Weights of a small mixture-of-experts language model, trained from scratch on English Wikipedia.
Size: width 320, vocabulary 24314.
Training: a variant of Muon for the experts, 299M tokens.
Below are experts of layer 5 (counted from 0) of a mixture-of-experts language model. Rows are named router (the router's row for the expert), up (a neuron's input weights, with its number) and show model dimensions 32-63. Each number is 500 + 25 x the weight over its row's rms, rounded and kept within 0 to 999. Numbers have three digits each.
Before each expert's rows: "gets" lists some tokens that make up at least twice as much of what it gets as of all text; "mostly gets" lists some tokens that are sent to it at least half of the time. This comes from a sample of Wikipedia text that the model never trained on. Tokens count by the router's weight.

# expert 19
gets: "4", "3", "5", "1", "2", "0"
mostly gets: " Pts", "present", " India", " century", " album", " themselves"
router:495511525494512460510497519483465474498491480479481493523480543488518455512541471476541473507463
up0:510485488548516504422456494532490493518500491542496505444507523485472502507480484526505533468492
up1:479464472514449547524512471475476526528503453533522489482430492492477447475531474486495495503491
up2:502537483485522487489542499466498480486502525515468521451478496503469529470495537491465536502516
up3:496504465496498512528460457503511495466496494538524452465513479473506510476477509508423537494501
up4:490485502496515444438513512509545507514485501547514559485523501521498512498502529510505464492510
up5:500517479524526501486519503502447527476503485533480489515526503514527556485494496463470512505481
up6:488473465493489469510519507473494494458497495512492524513536524501496539497462492453440479483466
up7:522496453503533507494502528514499486452503491501556482536509499509509503489516497458484503500529
up8:523528499509554523527536491535500476499473488517518539502510489514527506470501474507444505487526
up9:500510459483502536525510430515507508493479517555535524467532488495505514469439524518434511512509
up10:553467528488505487534529481502490506486527545493489491474495447511499520467474488480488518542478

# expert 21
gets: "\n", " |", ";", "|", " for", ","
mostly gets: " However", " began", " gave", " however", " started", " saw"
router:517478498495524454531512532493484488522470470484480475515491509508544495492524519509526515533488
up0:499494475535518487503525500519486516506499480504523482501522490495500528508512508480502471504470
up1:451452535504498500506512456474499515539506511457535487512511534488507498511481494539490517476485
up2:484497473498492534473501477502521497482471520527487516482543491475503525495500558475496532499532
up3:496453503530497540512489488512465525475528525473502496524475480509502454470508490504472521480527
up4:498473455528467504522512493554503485505521488509478514526515528491509470467469549495501498564479
up5:468515542509524548504466503479528485483483523550494457507508474512512484484509492479542512474489
up6:478535510500464502493501458493535503466500512569511535486525469491507508529482522515514512466536
up7:505486489481528523466551523485506512470481501512499505506481508502453527525455480462513481519521
up8:486508484491489546505528491502535525496481500527463505504523455491509492484478497506491538452502
up9:496545504501500508514536488519456492512512503516509538480431464483507473523510557525501491505497
up10:474492468503491502462507495485493533507503549491508480485547500474462480498485494511497511471464

# expert 27
gets: " and", "'", ",", "-", "9", "0"
mostly gets: " This", "On", " this", "This", " and", "’"
router:531511463500525491480521501448522482518494508539479513476500519493518494501472513538463471498508
up0:469483496504491526471467477519467486534436484510541510455500495478536486477493512518464529538483
up1:519510495465515526460539498497520521494487504536469517476475524474499511497538536506472490523485
up2:486501473527474549467508481496504496520502494535513546490579471498497503486492538518436518499500
up3:465469499495519480501447497515494502503537463483473485469538515475478494489505486479472492525525
up4:492461499541512531476495480502490477507488496548512522503527485493491505433471504481479510489538
up5:473478493498532481478517501527525576494458529545519523481516463540489477507503496519523507499499
up6:429526476525482514515475494509507523517477531544510492463485468539490503454487514504464520511496
up7:464495495492506494507477509468496500480494505499511532485518496500503546438420503501463477485504
up8:473514495497473485491484486517498519490505496521531512484514465498510478529506521504531513511521
up9:466527448528528532502519511492495547512496455539511558476487464504452496486510509482481535510498
up10:516454527571484561519488493517480502527541505508518541497521441538501453485521512492473509518544

# expert 1
gets: "5", "4", "3", "6", "7", ")"
mostly gets: " Street", " Stadium", " River", " Airport", " army", " Hill"
router:461519483492518539473474450509514498507498473533478479474484513508519485498512518523469539521526
up0:552497464511501509469521475526515514563475529521538464481488485503505466490479485474512493504509
up1:518525498498501519521501491513533460502505532529518565508491462534521552515495487519508480512497
up2:510489531512474487522457483504497468513491506504552489448528481495508495487506530515453519496493
up3:477496495495504517513489490493494484452498543527534481464492476501462522560501521472482505517528
up4:483499476493535487488575533491511484459484485486538481536528497475505465475514515501492477458489
up5:464521493543546508482540522478532551523479515507505529513531516517492528502456494473439567509475
up6:497517487477499508477529473446541492476484462514502495435448528521516547525463517523480472495495
up7:540510485482512506509550476442505505494495522501552507504511523486520534493499534494501512495546
up8:481472500546500526516489497463538524469470496532514490501501478506495522493491482487471499536477
up9:502511466506461519484511483515506507518484482537462493529478464485496466498507503529466479492504
up10:465521462493517528435499518493486539488431505519506477489511536509488486457527501486448518511491

# expert 5
gets: " the", " of", " The", "8", "7", ";"
mostly gets: " young", " different", " His", " some", " many", " large"
router:502518538491483472496495489536491479455502530505484497522504518482507517503516477526500514539510
up0:481515503525516551501478486489510500501481457496508528481500531513461490489483497507505530490547
up1:493511472506513552484502542521546525487486517501555476504500478522472501466529487517504507505531
up2:511501493517530521446460499498533451510462489563521503471509500480503497489466485496502527495490
up3:479467503479534519471539487509500509510515478503531528456499478516449503508512517535489492533540
up4:488459454482529506494456492500467492507463493531531516470521454528464498490483546549441484482521
up5:480495489480494520485507418486513506492498460554489454487544539552491510488501465546486513454501
up6:477510445536481507464497485494538506487481491560513533459505466477494523493500485511462503523542
up7:503524453536484532525489453502463476443524463538531517489507496449489501504503478479548492534539
up8:477478479564526473505554523470540494474521466538530495492492433497506517539513502516486501514524
up9:522492471522524521506536526524520528472516504539501524478512488510501510491483465495495540456462
up10:458525458563488486533515502514483480490473511513535498491526484524484495500504501466483508500483

# expert 24
gets: ".", " |", " and", ",", " to", " In"
mostly gets: " This", " During", "\".", "This", ").", "From"
router:539481559485494461520489536503484505508506456494486473509485518507545495520528481488502477499487
up0:503501480500483490459480482476538511511512486488490511459457479532519512480482486511494457502491
up1:491515499473514497429495520482549507495492540478492486479532499534497544500526524547487524486519
up2:491470472522496482460486506503458539548528555535466532454517469519480529457460533488471533474502
up3:488526481515516500496484483526517447494495529520515507502490536495468495475498484499480520483467
up4:521465431538532559518518482464497499484480490544522529460534481496479504508495447542464457491477
up5:502489495507520515511522518506517492497504544536534494477453514521474509500479492515476508510482
up6:489499470515497522509526511481494462503531494523525508462492525476481518501448531513464519464521
up7:473498488519510498490504492445497484492542523546491501508513457486428528524483481488522474527537
up8:502486497505434508488513486527536476532461503513490512487534465513461521506521510522477514529460
up9:478502487532483493496504480503493530462530507570487507519513486503463517479467501517463509490532
up10:478478522491493484498485515530519495548447498533498542503534499468490498487509486482521535518554

# expert 31
gets: "0", "9", " —", "uc", " I", " '"
mostly gets: " Mid", "uc", " Pre", " Peak", " Phyll", " actress"
router:542467533491514471540495519528468492460534494463467468518470534487526485519525480475517482522476
up0:464546495517492472492465456529523528458505486470504481484534529497468476483483489479469515481496
up1:561456502530527535504521482482514507525478445543521517468522459475496482482451478526465507491497
up2:472532494561523454488512462537511505474465513520490517470473519483518515487501530553468471511476
up3:489521510498502488471468474503499515547512505512516521479465451485481507513493475518465473554501
up4:493516505495526485508520496495518528515530504504491469501505459512487500489536493522497469539522
up5:512508482479498491576494478511488507510509486506543508480530516470462469521470457475486510484481
up6:485501498496520499476509500524466488492515487503491513501513548531456526457506474559524513503533
up7:491539503494500503552473486524532496524515479506495525488520489441496488514509493500529479461490
up8:467504488460473532496525502457514539502485483500507514521559508508495503497511496532449476481516
up9:516523491530507511467567464540494518487518515555507541473495474482469499503515486512487510521457
up10:502451493449488508489541481539489462477495558490466467511483528520494504461493460478505523489478

# expert 17
gets: ",", ")", " |", ";", "),", " was"
mostly gets: "',", ".,", "})", " although", " started", "%)"
router:517512547502528475515527511495472488510511485470498460483498520546493474529479476478479499502455
up0:439511521531488502490569518469539530479483534504493501498546456476468536497521502511474523499519
up1:475491489504491493514482510488495536517505504491483505493532468498471499521528522575540528524532
up2:446503492475444458482536489532496501462448508512490487465501497513454479530495561508517509501507
up3:464530465519491484461504460498503495455550549519490498470520484540482543497519532460499481490478
up4:508523491530487493510521447523483525466469511506548527505508462460513535479479556491477477492521
up5:470513501511498484496518494527467503505494536498485489490504440512467518451483532510510527468516
up6:484488467508471481486526486535458525514495539545528536490532452454483448494503514537493484511496
up7:503485450506466527543456512507531519481464448514551540497545521465480526490515529481480549496481
up8:526477461545464501496543484517496533491491555509503533487477500472453508495485516508482512496500
up9:473491477480525519482463509516438518489482498474532503483487493498467495560476529517524508526476
up10:442546475522483542488504479506515501576500548509524513486497503509487488479499481508468538511526

# expert 25
gets: "'", "==", " and", "===", "s", "-"
mostly gets: " MPC", " treatment", " takes", " ISBN", " Pld", " took"
router:481503455536484519470530451498530522494484525543519525463515474506458510493467531524466528479527
up0:504497455515443495510495488510489486502484500524520520474517474465478513510543510506532524493467
up1:478503473498481510565519428499512468487480493522539525487533504488502498472453466503471489500526
up2:486501449511505498497505491476514503505513469515540490499522514505450504467475502482482539513530
up3:465495534502489509531530491490512446530493517443538549557504482500493444494532510528477486498493
up4:483527489507517484519495504514537483502482494520509570497480511494502502452526506513473469474483
up5:484519489511483481467531511476503481485504531509548523481555467472481526509464489485429522491468
up6:485491488547539483493499522493493551556478470539466507495446477517467498472507517536490512462483
up7:428543513499436533466512531451511518506524514515501482511511461476537525458518500528493472542493
up8:508475472497495490497529460467503484510486489498490510500519468488480521511505502490463494502501
up9:494516485494495496481519463483459490493504490507466536537511494498509514486475502536484503478492
up10:503509541511498532495487457454510517472503491540544485506540550474496482478490479520491513523519

# expert 22
gets: " the", "-", "\n", " as", "3", "s"
mostly gets: " several", " its", " their", " two", " Spanish", " FRA"
router:485545506521487504481485479494475493497468520491514522479504509543446496520540467473527535500478
up0:525518462490549490474541526482474493471480446514507502499512522472527496513473492531472454506512
up1:485531457555513525475518475519493528516471481537502539475488477524520491466475537504464462495520
up2:525515468491549568540476486522487489495498535514554507509518495529473499480499505493462562472527
up3:485511490488503496476525515481514487487544506506533546463525526476514454502503475485495523504496
up4:484486439497508483508533511470499489501530525509530465495529455535506530444519478435470543505489
up5:472509450498478522501476477440530552472482513500475500470489483512554486446457553511516520476535
up6:492488517515528495480541471478504515527490458497498495469486499537465529506507562499480522517480
up7:512457510535483506474474500495489486508522537506519523504515490476493505519479508530482535502504
up8:526526523498491556497514468487525466466512522560512512489497493481506451489531502490401483497490
up9:476502474534524541488495479525523550483520531534482536504502539492474540528503510521465485485470
up10:498514536460489483531504468510524539486485565507506525523532488488480489469481557517495514488518

# expert 26
gets: ".", " |", "\n", "==", "===", " =="
mostly gets: " ==", "\".", " ===", " July", ".\"", " During"
router:500517472494495491531483475508465496476506511465502473532531482485523491498530554486515486509473
up0:472513466497541499497541437503520528508470477506531481471479489480535498492529525478512508510514
up1:513491476510529526513519512476500476537519504486493506508497485517491478510513460497470517510554
up2:450544490510494503544497489487539517481565494530494512452503485473506495508513530520515485483547
up3:453512459484531543485497460489488508509469552543528532487490450484498497505456528514506492490508
up4:492474464497478523501489454473509541510499476534528529465490491513486477526499502492490501520519
up5:486497513522484555480494503471527482527490502550512507491505439505488484433480525504501503498504
up6:464547490496482504536488472510496481517516523473503501506524478505496509477489514510503561492493
up7:488530503511488515480528477504505510501474485542500492512530502498479497516486526528447493505505
up8:504475503485501516547512501495485526494472488473506551504530500534526486497462498515467485499482
up9:491530475515452517445571490503498538516450472522496507489488538513508511499552484492494512489511
up10:526509453478539492490555472482495550469522503498537482466470497508519499574480579458480479512492

# expert 14
gets: " a", "\n", " (", " to", " was", " by"
mostly gets: " a", " =", "An", " A", " An", "By"
router:480461504535502488489509463516470506516505512540526507481469456485484509445518516511495479474505
up0:479506498486481545500491529516479476563472470495497490505469517437516452503534490497505508501455
up1:457484506531528514449496480486489502485465457539505514488499513462506484538511479495474492530549
up2:486502478545507493481556479508561490537482475549538496464506507474516500443499507521446478505518
up3:492487505481519524503520486507495507469538521511486520478467455508512479478517503517477495523467
up4:474508509499520527473455477504475498509514475551540469495515526527491506535486509541440533488497
up5:443509484502485509508514480504493501534489466537519487499524502496466492505471520525526521513482
up6:559468461488510467513519499479495486450515452463561547473524480494468505492509527506483508504507
up7:472484488478462549468496503509512513513477508513524541522499506502490488496499485526497529495504
up8:500522502510467480476536486492495478518544489549535470473482532509508484488526469486500507474493
up9:436495521541440478526508467494533518517543544495523450502531476496510504536525545543476540499546
up10:490456520528454534468563490498465524462462503507525517511455491483458503497488536520483491515490